Weights of a small mixture-of-experts language model, trained from scratch on English Wikipedia.
Training: a variant of SOAP for the experts, 356M tokens, 6099 steps.
Below are experts of layer 6 (counted from 0) of a mixture-of-experts language model. Rows are named router (the router's row for the expert), down (a neuron's output weights, with its number) and show model dimensions 0-255. Each number is 500 + 50 x the weight over its row's rms, rounded and kept within 0 to 999. Numbers have three digits each.
After each expert's rows: a language model's description of what the expert responds to. This comes from a sample of Wikipedia text that the model never trained on.

# expert 30
router:588422502507569549511464568586488567529526473454597606562504480454457517467440509538507594501327429597502546460559478575465437496508439486446499514431523473521544414480432574483461465611519506414567550502474470430526498429487520456544489476566448461542532518508453473483481564501485434527497418411493490490550521551478476497489496517399525448487448431462429541404456491477548509429515522459522552535566554492489536442514511563434476446502419500497494624508433552468531537511478558427492572495491567589421546537542453525463549462451510474450473418509454462475475408457522515499452558607477476422534457478502534479434456598573478523401531584435530537336477523457494517562486529453568467551406501528499444469534462465576414561512480537503448508442503541508517540435481539
down0:377521464556477486535588475526543578484536482500518416452528516537517541399557488519436431467564638527523567466500490529406502579431529495522572373481531534388460496513494476489522512476523570474529465425542510495448564504540454476573532552444489519500469461479498561504528430487503525490530434526471504483546440539619544516383542448481564520396507452442584491438522509488510494549493464510489477500500560499489505482396516526501475471396563481521529478560458478492564568428523422470558479492498528457437518432463591470483480474529543596510463511468470579492431322429482562493562582507450526484458543485436421499484361508451419523565508437478499599507484499475551469475447444545516548491528571482462562547553505455531580506432441416445526465473512502443603569457540613
down1:514459543524527576473441432542535507530422402514395502434508481539429446489490425491542473459541547460488513484536576508580502468497437487502483539563475476526480457539552583443498460481561556463498410490517450495436401526590558430645527470561430452494553585546518549473550499417566569520529526537558443528472531536527518559489445547468616512526507537479493426526508525511635498480475542556489491550570475529469396520489467535414452479519485625600574544572471513511449528514547575506416497493576576575474498413544464428551426495520422520548496464579542440576591327492476537531521463489423489484563512518452437491455456571518568471462502513473498418496409516481570463530458564436539476486574505485484448535495501570487433495514488445536582492544502560441465527494495409
down2:532502532511419506519470492482537488510533437498475495552512477546472457466477532416502428634378414550530502375479521518520568547505468555462475469454481412508414546606489429458511468421554558533477491471513474480530436607483440447540466450550509553430485401564552498404484466558421491493515504553540566510452452465465524459438603504448567492479454486514456404538548521482540421514567458531555444487555498526547462478525495476380448478568592462535560521572504464493547503514434533474495490465496488464476536513513484493494522470502575511492541598445531504522527432531583458577528504478455530426535462488436495558554432459442580520479534521475453546463584454525444492612437443498564393472495542523493529398483382603647404429531589529506494428458428504458538475557489457
Description: Word-initial stems of verbs and derived words, before endings like ed or ing, such as recogn-ises, exclud-ed, differ-ed, disag-reements.

# expert 27
router:488399534510509465403509525551494556575468487435507509592472491523497528528471561525459520435559474546538622462511446553416464484501427482460513536463537572556445447532515484478468477554423429465626530529493509518493498458499538487583498428441487537542531458506395547547521474432453434575504425547522488525561400476584478502442447464484432519430421451454424495472514534503516440554632557468565475494543471489497629580529473557436457462478468497543436656538421546454446445490502500517499579555588521507503624488531593495411536449484608479524521405473492483496486460521597524521495488542495578386553502584471527472353533483526414477547488490450546472485412468508492499531446561505504492513448562500492422475558442540507485561452466517502529445543470528457509581499461543
down0:557491531500506465524452585502513485496472503499501558516486575528449490557564429606465515547438563542612539552509525497525471442483489563490524468532462446487507484405451457569450518481429482550507519561531471526508490447525508565507459572523525467609533394477491545515533540490446441454491465485521474521432426447446540542486511394308466566574595411477505552480551492545550538464485545447359569495571534576439450512476507605497447490465480489536525537574359477556463502504555434535474509466449474521575513540536499486514558431444463496439526483434465514409454467443463591386527549471628519458491480561576554573597562546469475384494437491474495518506520418461515439394530532490551438555477472482484482550521520428550499517455566497481588487464503462428539520456535470
down1:530546427497566481428545458614488451562490521503477541528529581432503484588518541472464402560466534448598423479573422629449549433500581455550523441521453475548493497477536562519539584488501597431485501602440599531542474546571499508539505520500453436495458535453512408598510553489534449557501496527528577563502510486532526492522402549455600468501588464470499502516471484488474436476564579466534523500403480496546528500521452528535447475540469473535559541497457502426500479461518559428537421535570405453488536551547536547525522436370397507519497458516548535519492520475454454515508548523467489478465604575472494602513496533562469490481511483446444510498593586487435499560496447531442599613465510515479454552600540484458447555613545586492540427391461530505447551476518496
down2:502558459488498506512419450554607467471480515556494487490487487500507441501488508411420544523474451490548481515638521396542513588530505471322483452454499545488423536581489445441447537526509422441545573500479455559516624601529458561455504504506570490510531471460551566483552536494470476444454490468482514550416539502440516547505491508478558521508504463488488530554424511558501504404466438546460516605564537513486462570552473510434505600470513459461495404458558563452467454436563536462517484347460550413457503479449525469616533533469466599523507600451429583608510411485525456575425518448524476548498478461485498507453511501404443451519462622534541609508476466533476465457577449504470486508489548517521522500472441540495496499472592484521563578500515613537489467507511573
Description: Digits, degree and minute signs and punctuation inside coordinates, measurements, populations, money and scores, such as 55°48′, 102.7, 2,000.

# expert 7
router:429492490514529418538430428515552491637482518420523491517482416467477551587555493538488545522463514485529556506525513497505467496555486541515531538467548475477424436491404444489452498581521465457571480514471445447482400418433563570551466436508447441535504428557467476556474461545465446533497506502576454505560465502485453477486482507434496526526416426422410559534480498504558442510569609496534551467489572486481587527533552535551493445557480449513429542451447552372519468494542532481487546516652482441428589528512489428383552488508513509517586475485506459521532478480419459447420448512488475415563465442538560433441465469479423453503453545489593469426459436457442587571497564503542432556478512512519449442510462574552445563496444570463564508460564482413437573438469619
down0:527462507534540475632481501519473465540579455495488448525445519512669531490417572532595491445524502540529521593537478571573522523418578417478422467441497462494538481586507500448527575510546504474560511569561507513485536542489552563493533532536584526449487517569432495419534516530560413506539535509420504561466443488619498501527452442467436476462457489503455406440470521506466487532422455496530458463438600478542536471511501492559508452462600513501422491552484484466358496386439471475529446554441497498482508429468457606524471456464425572498514526456481494482461466528536511544449550411436490506432476553556475470549494592481464582556578596531472611511549439545443559428597477566434465458510518492520561467477471518499381493510411528414421528495488450558454457528526481
down1:515476402521500539509546428477554430477441548518485536496428513496465419516482440452482514490366482472522394560473629495530492504522532567500445502500550473459563434503524458518479461579514493507481472355497514530463527438499498471536351413547463487460437511592520494464571452594518460546441506432461502583469602551459528479515484536431504507450462608576576486411482443460537439437480484466596473495453408501480522483496476430519461504536497467517496418565484385447571552573503449445439444515489522491478410489491457587466558523490507572419479431463441494432548616456543481495488536457533547562429517580533561468564578513498440441534478435425408505521557603583541573504486540548534507445470537476558473440402520422451533517537465515561515526473497468510508528489561555
down2:428540463550460519508531466411534570510505493477462546398435442482567483436569538564545417458534462500415555491565512612594496451494533486480547465490543487491475466472482567469531530444500424468546428512481397568551513554484425485543543467521391479480563490436511567501468544539501436481535513448557514563531426548502458534392502555497496560511492475479487529488443481464467498482486518574462444501424515604599560568544453530535486479425437526501549455426404571467635478501541528442497533439543415523446549498467556452530459497573532493535468521517492582466477553449520582471547439423482566454534501445516563586480519506422448491519497533521430552547466543562532442594447517395463534496460540587490467609520469445503447490349460660549512548474532478538451504577545525
Description: Cardinal numbers as words or digits that count things, such as two, several, 260, million, often before years, percent or thousands.

# expert 52
router:456456463523538494526511500510568483544483532431527594489491489470468576514493536557454553443454460571550550489462588547464519434541570441475481462460525494500405413485489525466525446491461485430539500527473520413571511508445536485511540483527425448529552569485375531526606539510503450476567435430536444556536581502502475509491499523422463523553413462445505558426575490577524504533548619432611503430433620508453518560494378556554490451427502501533470569535478557477443436447460537544449529521591474508378523462561434517470514379405542469408626459518443484471468463495575542502474511453450483503552497498441510435492432521460506455427491481450558467491485410480460516496435557455583405542498522437559481473456526527555440579543481523427503613463580538450476525557494529
down0:544578422464473518482548507522621524485538566507537441481463429491543567423485531534467618509495537544521559499426546496492564485472557540481536455572613484544502460499446440549447551557447427504548487471568576535652436611499476462522499529525395549461511552569531496532622440490532436485511522469431517461565451449481479474546479460562546517450487521476438430415463522449510478563469528458544423488560520526487538513512542420521590498598523452500555474527435610550510494410551496625511522404455478548454461526437554428451420501545503407496464492453506546524509372527410442603517524518499463468475542600586530514503436555504490473525492577521491513471624506478500538499400546471570562501539471439593451470576452430493525508535490441536519477552498483511524529520491512
down1:483482393455538598474490502554446484518498393508493506513539506482504446513454462513496481661530552470566574576536483544503563486483621574494511577535487553507535529517414473568457493485543484551471491411460478456431479495531516491531486474386512562494583512488525425455444535466505497464481550538541510537530435480649463452398442564562570462400549504553442507557509490481515428434439521502486544420491418476497570559432524443574482511520434501491543545477566520453477532547550451510549361431494498563381610526511551555510541559502594344483468627482463526431479477466495469533533472570479503512460575508503491472489525504434462424488548557601544538451455506579494491525445543468437485480507483539549509458535487476426539601490479498560611506456525450513455475490552464
down2:528434579517520393436505490554466601454455469565591560568490427514508482544609422540532447506578561623483425486557480471570420630503477506471560553581531616462513532407566512527589498431435514467493505590435474471516526518495531415575469450439492497498479473493527597478516436461452516504463558454544493492510511608515502489556524511540551497561488590550505428520467484379466519481546478587516503513453472451505516483500455493373539473365493528563466468535498503468512507508508530474433558450562466543558523446499487473498541548492524453522461484505421469417532540520525555517524565498543447526472488461514635510512437515503478502651533554502432553408519571517514497563506429506494496407594470456540495483512372522465551578463476500474507496476534519453483615434527491
Description: Nouns and adjectives right after the or its, such as state, village, first, original, largest, idea.

# expert 38
router:470483579495442445451471537547496456503506498490540511537521468546382537517528535480516540481481480490520499534516485584477506464505429487467459431516586417497466522520436525528404414522507446474520563563556412428474409415487621440501538519469452549590544483464402477557398533503516410526482484484482431609553488530495480477518529491462459497561439472487597477600459561423533503450503574489566531517462562375505558483491494617471495478544461494508460527476441559379465469508452510465587580594617511506476581553553511472433565449457602438536474434479491475501480468541518495512493499610468517439582411510552592424490449561535441478442501559431476541387504550431502602543543533486543475520468512557458414465555476556558467617499495540495556483490511502475531537478450560
down0:429568557536472535511421466533492439479476452542429542508535488549498479502559532423464476614462469464430441447495609512534561481462531472487435601500448381486509496373538500355562416456512548509576530542482434493570552460495420431476555558503512406501576514504495571511482548548535544585513491501467473487558514498516535484469500505483485517499533471527531531375515619460540483413527446387448487533485581566422484522514511560491565506491482510546593493454448441453463513608563512453531545502460525547543528459468512460480533431577553455472463514537639483527480518493533520491512518475522452445484502531444534514554477520464488457475546469547444466545590511566410471382488472539459452414474452448436423382500476444494534442402560439535498621547550506434596483457510498
down1:537494480387522516530517510456507499500516498585440444540427589502469424609524428594526583418498542515471511482348553545497444447583548478561506555598482525587399538554522484440447429540533480425488446567524486524526489564505481484470382472532484494455567602564543465545471573494488579464518453408490483523382537486527484476519464578565600504562503491541444440575418544484519494566527501460450411625448587560500509485429575481487553456532528595367501452508475516553488470570495495541492489603527529434543518472498512447545528574563428541501497536474500566456430446515510457444505482504474553541477523508478462487541532425444540470540568542579458533446483501514487539557414527517443468475454491546429536509514523528475483581541490486488427583542529499551527382467543529
down2:515495555502529516580393490531538467568439518412471486448509465580461526531507534503544465448486492532510512513511472513468498523377470470490519436479594481459422493431482442564445483534517475529405597444457632462498509531559477547563440632487511433477468485612564464507501479551438449508372630465554504504522529484460491539409602497518516482483514486554513442494564419528494484498491566509482506469417496487554470488398373547562509494480430431500532451584605458513547432502540504524525436565451502487505505449544490435493567396499523526525479515468436570535490522513472472492437502546408499510540590581491485575540487470460514531504512533530558556444444434585469438420484498428462491543504565452510520555561569552526551418605611442570487481485440483536465422458577589
Description: Single capital letters or short opening pieces at the start of a word, heading, bracket or line, such as S, M, Ch, Th.

# expert 28
router:494458461521465490460484527467457541565472467509553513650409492458470550458484536538522490437470490526406454511480534515530569464508448453458515459469566431501379365440477524429543338550509526511589485454508434411494440515462518476540528539519441488516572472438500604494496523604488457517530456472584505519556523494513526517493532564451493404530442470463620597486501621479497475484513566490536516474479556433446541453439391521566549466461456468514463497498454621457392595510505544447471464544578517503453508492514468569461531486578571503414557477503482486583509499465556464545516539494495566468565499479499528470492463585531416599401528499447540470498449496512452569499395560455436467544517499507425499510567471466498538537537387582540436584526514458475492563423463498
down0:524484504418540504551379507460509502486464486500543544481527456506547446510455477528550540497553633514477491414473575500520487525549489553489528457520415530427509439580518555416522491507537412540465488494460480494534464511461481505420562433489517441414327463510486476489364538512582517508491483382452411491458402519505492507499450418520472510567503533512350441526454358439547491486568574534582583516498476507443520510530448509477437409471494479471456456457515451546549479487527503467567477435461546522444556447488550463470505519445480458475536429411590592467455523464582441496499602486578540497477534483550528463519463490509495495454522529469500478476435424395560468438499474489536554615419460516435533566487506546453524413485532459435541525470483553525441435549495642
down1:431428438410464522541550487511521469541511508509459528485408544515494433474456441439417605557538473508469510467482501369490549523468545556461467484464451497466505542440480499514525466495461463476494570491493548450472532522463553402436503555507472538443594415475575445530614557561544452538509487465578527514608485470523551471403529481498517504536400432494531475545407558516592462499542468524556545471493530502560411457449511541524479468508522460613472533565522495467580524473507503493533447504464508543477438487543485530466449477498536592577510522509500517450434552446520547474594498501533448488452532565523599588485592498401479602494492514616526528517516482391506529542464600483537471412392528525494447441536505443422610512447499427608529451430529361441449558543584472
down2:551514490595638572451384546423413415552468512425409540494497513415477534551524520509475490567484440477536432546393480550575452503409476511602510536395502466423493466436449457491534511440565532417490481506448546502472484616453510620522532451511460498541466485475408471472548484598395548548546586494508364484528560484366515456517582463535579488427472383449447541498474561448550467471451529491516583412514401499470401537530486468506474517494481446513488459551554533506474494480510460478468531479442531489448464428511494373560598453505532514475566531476531518498463515418437527468485511559463532533499559561523464560583516484487456514487547583540537557505478493449476539480484470540527519504506516514518474538469491469441457568436526486579476561438584521436487554451498473
Description: Table pipes and spaces in sports statistics rows, plus match-result words such as defeated, vs, @, against, and country codes like CRO, ENG.

# expert 20
router:402510492489450509459529529520480501482473563397537544549469456458536522484465548566524469512467464498497576505512476460501422459490407436456533509466577463497531457505447571545464421500449427465520543533433528429545498503410531506498430512540474434532558525402460496482496490568452350454547551552491490560501384619509469545466411479480444517451422412468482533481531594438487506506511542418572594488523557402495587499512496538495522437535473462523469540524412522437446418440366478487450547574539523351451497479567449579399528475418598476419528486489439493436512430558610486504469500449469587461553477476591526401526527503474449513478511514472598466512491501479420484436479494430486474518488455551468442572524504580538498531495495550431572552434503571493472515486455535
down0:527470560376675479498484468580628475512413442517467499532481461490492484534529459456480552464456440475521453601498469495590492565586558511504510511566470558538603541440467436524474494470455549460476398492464431464465526560477440471520488418524552382510442468495446534475465476484578557472488572573519489521499537521551456449469455560446510572553574492527476470481482457390508547458443427566554554592493494556456487431476569567436503522441423448522452517486464488490426492528514440429398480409440548416485590598540560528383527526584478437537474571488481524527503563501515512514562549437529544490522557544541507522543400527500515392494478543475530522535541463461512488528505525540472542499442527552581507554558512482543466567504503617608487430503538530536441506587524526
down1:562455528471474486488563522485391549524541501515556483517525422532516503570406485557450504512500436455475477470479447499527529515523509556546478532428609559482506419452475591538469435495526487456461521515511497576516441526513455536484494482460527494375527549563579436616572503478474505565540458596356584490521603476432548486526490451421510591568440474480587489484437614505628540607488546485518454496512502480591550569473556581386462442481484539531461552505565536496476462500473500467403432475389603540499545590445578486482464407543490514513485465396475497522525515459537566529543422566519434477582544409548405495468496503607472483494547410521541515539486518524514442438579501496538468550434529498487487528494536521536514585482504533503553478451580515503515471594504495
down2:452488478421466423494433466444486446584458532559509555597530358600471475432452525356543446499453481457538519551444419522476537484556433570551555529498432516400495574513433467543478591485572570494508540444452542598475509447453518494554469469503443486540473524498552530450536467543494445493530472482408459464446505549583409499364485473540452539488367524535551513512458529598519483549603508554461473540483509536410495513412563512508484533427524563568506529512459493479427425480512469506464525440498603397479565546511447524524439527483464491470562470454513567487450512476475458468516424457506433628463498558538391449520519482435521507455543558448536555518518466503527507407542577478522418470619470528475468486500454506473531560612554456467464507579512524469456455506498514
Description: The words as, including and like after such, known or consisting, plus capital-letter pieces inside acronyms and country codes like FOX, JPN.

# expert 59
router:516485478515463554522454459408475468514507458434509507496546485436550528585485438562474498472446461578501515412548510566479463436523484462487458461460529521452478415474467482465560447520456592455457401484494493439497462526480541475545533391498433529442547428463418522496476574574490386524510488456499478592483519522555450513477473490531520507510443400421554608525470540455485489425602532498513513455461523415530498569425390561479525464505431449491440458482460550472481509505503514505539492451600475505410610493531450519474535441480539477520517531563433432463439465550589482499420607532496527494579444472440527512390535513527475534476479392417520454456476508561526562524464592430475463557463626433417396443464489544468367574540388489439517605531530444438463517508487510
down0:554484465513457474487503460488501412488481538526463453517546471456568550508431607505569497387532481407589519462566536564481468511591448494542474511452430541504365440537469453535467532494427437561632418531606528457474546484511516496564586518549453520489527521472438491466521463468509528462590594556530409506514537471547504534538437551486609610466484500439529432515513520487463535522429447505456538445491490573488564521421413501581500520507456500546515369518538409413515485563458599542572584532423536465559463476469491597474543490454553525571486508535539576498537524569432441564520532504521451507440518489466434610471501422537462483520418482478493443503541508499470445514535395462504469481567442503417502476419470518526541442437550567563575456511544462456493449482393464
down1:502376428524483463494508569512480497552464437462457564566487492528444502458504562587399585470562599443569479545465470582542473436551508508446453604480454476554498450501548474535508478472526521484447527476591492553486415490535538544570531432460502426443541539632489511468433521574602442523490479489487525451530474511534540373514505520474553496514531521547611456488488533570534494465436566484559448463592488436450491596425466479462560555521509563446465407496514410513504526570475546617526476527413447451494526484560419551519366424527379466551539428554520490528552422413494505440496474562477459480521513496483530449624459512497465562404450456438526417589451536502496495533519457555428490511448437611462503561471582492435494500500463487515496483517488514494480550488528485
down2:486486455471428483501473430378454467549518536499469480517427464537472524459518429485459423542413543416492494562478493464412523489425416506534431600473473489483435584534541585526516484463486498556552448524451449492542502438475543472562523520561445488479533516514550555457574473580444434534474549453462562429568575514468488530439498522404469578546473524639588394469438452542487433453505486514455424478499501584361536489498516546594487501495530543569517559607445539484576499491472508528447431532574427486469543529514521484597475551532574475500469523434495471561511414567441466392544498586536454523428529435597484594550487445459524456534540553569464444503501563614519422552474469503450471440534518451479489547466477587543537529496570405531536506495534523421436514533533523
Description: Pipe separators, especially row-starting ones, and header words in tables such as election results, league tables and climate data: Party, Turnout, Majority, Mean.

# expert 54
router:507482479475562464536413572547508563534568468494540476499474418540431543546465561568479505482419486561561526473546511597482423493534382474493409446423473498489498459522431533520497445487494488448573591529469544475556447473465603465591573431428522515546591459539462476495464582501449478425527372574502424590521488538512483505460474505436542428495481481560494566596497469488486492441542578488637524446549606427497560464546498533470461462494482430433538565563473562458477432530514522455531553522559464492495470553509424545434541431446549463509505485466457500512455444488509531415481570599400557483547486489543541526488474483600511557462497524488555537467471470487485529646508518441526410516386508470539397485472370479553497555503448511527433501524573468491467484408438524
down0:404435475427498522528511447450509548496393514555605498473552529519532456496549538572539469459593507496489511533583472518573507645482441572422533486496465508493520483517502543480552485413502581488518546391502521529464480510341590456512467504476445481511611544542483488567626506371603430541426536491458482470460494450481486441512478500449481505524470540492540446549500525549470578478525493420570501494437476498536508502512569524459454482500517504557426442554469503501442538530499571489476472523463559497488528465454453639528506518415595507425410507429432486480439498493494518545485532507502473503462531565518506506531492528506512447466501411501508517449497391457550445522520538474489546486366659443468450519570447528455560425426530530417588489481472511466602456366520472
down1:397488573488507553445580472481564480510561501463505523455533520508468556528475478487535526534445408526499501427513506455526560485666505471505518528508491460534511537514415529469508430438583469490602528559528562382502474531361517555477556445489484543506543522476548500524504441429563455576482578515500507500587545367544562503503584444571433410497405462529458490390533498519491540530554495452420525473405508519489453445587368433543518558473413551551558464437582468451516499466460487549564454482465491520438467515501474516477553480504450529576432527460533456507378538421524488499549498498604509523472569536466458520464479574511472534528505503508492456459540418432361493551533441527441512488392464498515477607525505521547501523444458383521525459427516528564494514546496413
down2:539508438499422550484447506576347465588492486394553527517570494485533472461639530453554472530489493485442554478489542542474525434444479505517489473540500545507532448495450596385569461408432467564438498508509509478509456480482532471514467465508481567555496509613522432526494489584533527545423528429392494445574504542518492468478470408524496529451508465513529507518569511517576469518465422529577518444448488488454518534494479430498429524585507418522553417617552486531429506473561449478530466346361395414476475474546510525495419447514491519453481427455461523538472428433551495459436516517480477548421456444544440514555431445483456396553484540425612489487429433486480515538524616483472530449494542439484516520434479525528514557526541572500510540445465503556553569555470530
Description: Consonant-heavy pieces inside words, usually after prefixes like re, co, dis, such as rec-ruit, commit-ments, Sp-ir-al.

# expert 2
router:507482407527541492506458495489476461461534505455427550495520479489520539488528444536534411522534457437553682532536523563528449447476516498454467534486584446487431471476440516522523460522450471455500571465442532452554410527450596505513413423577445403488556462465380594518468525566466450494484415442575480576546490571501493528482499490405490500551444420436477518553492518453511488438501612500519545428481556510450554523496459568508491470561503514461551543465471627484473386516486573488464572565627460475465506499526419462493578476604514484548608512513461448555425489501525519496502517462495520504592488421575567366476514550486496511505453456439544390540497437446435552536493559476557459575445480525477421483516519557534415492486457610423494546422533511492495557518484512
down0:476561525518492519394477502490509494566461433476450582509480483477474545526442429467486480466502522511535474606536439425500490452535424542442468591540531507506428566441582557510524439482557388488505433531506376493502477522520523373486555559502539523455461479506436565466467430467494444548541488500486443581531579474549521457473457520543464544603593486518497541508492502555536481573547491500502503507422584495452473461484574613508497450549404623471489506413465489432429525499498548546466510581559560526517554581455515584469490482577420493559437551465490515450445519559409487465470465439577495518601581551541474557523411565437500531512499630402503464610495518525612530504573468507526519515624524468490553544511463546498557533483451531525582464497521543568444492536612496
down1:522543564440502488474522468416415470481557487592427539498421455509443514485513530461514540523537510523505470547522493517466510460490516517474450387503501489474390517471514452594476478485497527532411466449481488518535484516576538488461503460427497532556628466490547457506527514337439521518548482368472521483476619495467431530531440576449441457444469469499474551459400504544483514552531490569527496519522576450547481563488450505589442558468502510501399404385592449498635535544510495482472462517518454535526438467538481621482553473478452466536561542469529514578580456508497599469434506507508436570485462480444434562516547476552501474548565571534451550586558576453469508480503440514524418478603482548485406439444470530484521497544383456550410513485552517450490561494456364
down2:563452490508416432596603502485483488507500439485493420450547471452489544437523565522422568403530456434444513552458460406631596468569489432541421462523463537534542471488531488497449513454523544524478571469470380500493453497430541508486501452432513448517539481517557509555511506462453400452565501519503437460535396538541610545494490561508515542602474475516455601485593357582542511557517555469554528581466490500540550464442560527573655551542504506498434528490355430478435514440469546519501549433507498499489511514451514537449528405479511545548580553487519548452423599524483517517510478522561473525439486554569484487579481471528517536549565496578489543563472513484562553472553520556471480537488498440401458607498463538529468503474577551435474576478488528494515496517493437
Description: Articles and possessive determiners opening an object noun phrase after a verb or preposition, such as a, the, their, its, another, own.

# expert 62
router:510455450479547464475504515578469537487583506414562489502467461492472603495557504529505539517436480495504564466499582579479440492541547423468522511502520538470419491466431557456497493463527454571545604512523427450538476480481531497472545465460554445508555528483427470465492602475475426517508446472609507554573517545568526513448488473460516469568446399461453562422515495474543495454442587457598585435453549482479505516504473505545484484453505491486474577458498545497430539557502528487527537478548473505421580493576454529517530406516578461388620470491450477504403491538548507545439521494424481411576476455553555474449490554417487503417445548441617445471435402513432533462465574445529419573450548582527449511527468509550409646442419617488539509469518563445491571537433538
down0:437529494483458511507515549483499451463406418430465379518517475520368535521452502445517496519412480461482469470483569573535500518529485466547575498616517461462558548498530519477589472584495559459534519490564510504457429547566503381577473504488450551532438497464516527524527452492566436593489549547529499435459488574563541468511567523412537442476490544532481531461443475497500424502603499590434560481402459481533442522577512438533450501474538436467511469467510525409542538579466450541450527542527384453443567500470504470608512564423476544457437529550441433542468460333435463504554421475478421578409406506524567464530486522464486439496465514499566482531503539596570516476507521498573464576455579508417490527517449512548520579462567539521510536561553510484464435416568462
down1:494496520523559520506480518457521495466507608612431504510453467443430470466515507523552454531619642519481541486522593483334526527468555473484456525514420498575395535511495542455497555474530471536502456497492516547555541581572418448439526408466517585449542447455547435510468436503582416521505573464494528526613495487453557579478577420430532628548507545520546472540478525528429530496524648552480414442502568553540548468511519526519418516495481511382511430469569478454533494514566505510499426555570567404561541586500557590454436437568518591498501515498512539477471488464441522462519547469548522444442491456542516446421499480451536540573476544510449476443557551528487545515456532510522506522502538504508560426578518533481426536500429461563485494480562492494474471491571601
down2:567566450555462460514468542516590493466504448515446547492475493460502484511497528449504477496509483576485449443534448495467440450495507528454542485542585449456520496488378435524520482510544558519566402415509438509428534423565559502478440420609497530531535434424487523497458489526537546453418463576629505498606463448442518483452518478426427449477445519457565390514520505503507493569614505472567512546525401451515567576417457523415513436478493572494503575475533535504574530521605442525512542505516555608505489464486432479471579594617582480494418499546510458493424514525471481423490544520570511533546544385487546443534498470467571414499501468516446458586394538503575539538465511484419516463548623561485560507492572463536504504514481581598502517452556500482534574536515540
Description: Articles the, an and no, and superlatives or ordinals after the, such as first, largest, oldest, best, last.

# expert 9
router:437385418522525481531504584530465489527448490466457468545450448405504467455575505577502484519496479485486561524517476547461547487536448555467503508510611439437444499527505571491445428554465466491561533477559530475540473506502558511483532474500463437553543497500429539396520503601457432514492397514547425524503523578498531615548562520435417547508555472436498572507476555499503424540553572471518551453462501497467518505533474564560464443510427500462479597463397609454505448548475454422483534547565407505432552553537498513509517470492657489575562402506475510509434500604569526500545486508484511407521451479541487496491467550575373474467496472457612524381494512553456629506497502514448393520498587427454424464547500500575453543511439583491451516486518536506450585470490446
down0:537453471528525549537466477462475580597536479511407433550469540501536528456474578500569475564504415526490431573488482535497507615540520593551549420440477557553449486455476503487563503493531566542564474443568511567545461480579447517524509416449552454519533420455500495438431491542493499530537594426503506577459552439545509485535566542490481434551531533566588446517484609434517547513471529456575574557474458519577475440440571438438497468520405409425486531478511502516559542435479578552397530461451588520478547448466499449509594517502421488447527461494417581466543528446499412529537496483561471532534521594480456589468475568495481598496500583495441573587477528500446464484465484504470479613486375442493470440558455419461575518496549488495535520497484481414531589595533475
down1:462583564493522558544485494455540495506494489531455536438450444555554491618494450469565564497429476527460544460443474454514565533465462509556475441486463590459447506460482544432434532531532485553562594411456508500484495417442416453564514460412480424422544469475469515530542531461485445459369544532489666435502546453490526421498470450485471495467445399444471479494588486558503504524472526483418511496539453560455488425410565435574533505480535459527536482520514478447533498495559456553540513518637562528403567552589547557500398509438436485562508532518532468489498505503542581571444490418468625481567449474505531506459597542484558416443476462489509497461561438526518406622532447438532502536577496509583552549504510505488546481450510461528465576586523585542563468489481523
down2:437490412508453452557558496608414520449442517512520536525538489548445481523555477499542582474475540465491452507427470445573419538542429533573514492449452455486510504493520564468499383475478488474494483468502430411477380513479527419560478502482457508461470499496550556542489473430511448473481499533522479435426481453442481598451552602586500448459515453611479539505594485537553478523546527526572472511511466527558419473550490438484465493369554489509467450458538440415529394486467475489490481494442495532539550493531370538536502518507519433450586483541460597476434382625581502518474475497520479558494497605515474532422437460423484524503463471499452448508518542402516584503513591566447529585567514426524581489431559482404543467473574420355468542520510548485514452519480505
Description: Pipe separators after numbers in stats tables, plus semicolons, opening brackets and age or aged in birth dates.

# expert 48
router:498418470509480513439513582489454514494485497455565576452557400450494512512517556490549481467473505567555476528520575504535482463554547453513486441486498449612387501471513558506458447542518486522448551539513574487546506500437539508557479491545502501579527461488482553484520519467495460505521461564521407534550445493611577567448484451469486498512448507437578595518435464488513497504523479419554552499466561526427588501476449557528453469492394467540556544516447609461543459481443453520506540519635516383476563464565455437438622470518573503492560446498491517508378496475509522400529454519478473432575422493535525483474449543438451483468507529399555392469518441542511544454481514440544445540460572588567404537519603519573458535539555599556481519568588607382488566488483521
down0:471451466521548537337473572597476607420564512430604515437569444496532535404470519466428538464438547545523525433421522467620474571540441492532506464487504569529521515446345400440493473502512373521504386565508497470582592561511536470472535580550456509478400453529523511487441504524524531498499498525495556432439549558554570536549553533581403519510456493478474526562564544482514580449483565473498485548596491481361501457559542539520536529596492510507499463517582484542480503495512575555429474480441529478430519477487406433502500467487574520458465550498514474488522455539495502514393507412446487492484485447529464538470448606505477523499483475429534500481514506455469574558418539551531536556479488490486435505533434507396558549501509493593534525450524511446478526584502487
down1:541523499507520525508494539549513510548515476489463462508444532466499575424468504437563491411521536478491516514596491483556451491529536451391506472568451536511399492584541562452559399580465466531542530491546358490547478576524571447527486522470449483542509496469620505399532480538451463528446434506612440484470406534435462503524428472477486545525424504477428479559456502494553472545518483561511422475439525502481527441481435513548462599470489498502417505493423553451505464445571548524499509459500422572444522452505568590503487506550535482526444547569551446417543486462553453390532469504479535492475515483434540496475626545484562548553603496556471502478530524614377561573522569501534582457552449549440469534506451437413585621411508468529525478501624512467473556586487486
down2:451516564415435525483603499539546480455409539444513510416486553507425502493533547636450489557545427449549493462442533547445530507499434536507536512505527459507467529481490403500463537520418562590542517468471428568481472500420462500582573518451443535465441560561534530506452677458522449435404479517492576443554520510477472568544502535462583507483445500477491533487423545478430520569542552472524433401533367521435594527468550462517533544485539521527538466454451431483398518474535424406486532478502480462527427507563572535484496486503536562475545431499559439502431417467598513502452517423521452525408445507503452475449456501433568519500499463547527513573445607520598504481475547567608579438464555461571453480454513486535475498445469492500585465499445546485489585512493563
Description: Space tokens before years and numbers, as in in the 1980, born 1941, plus century prefixes like 199, dashes and apostrophes.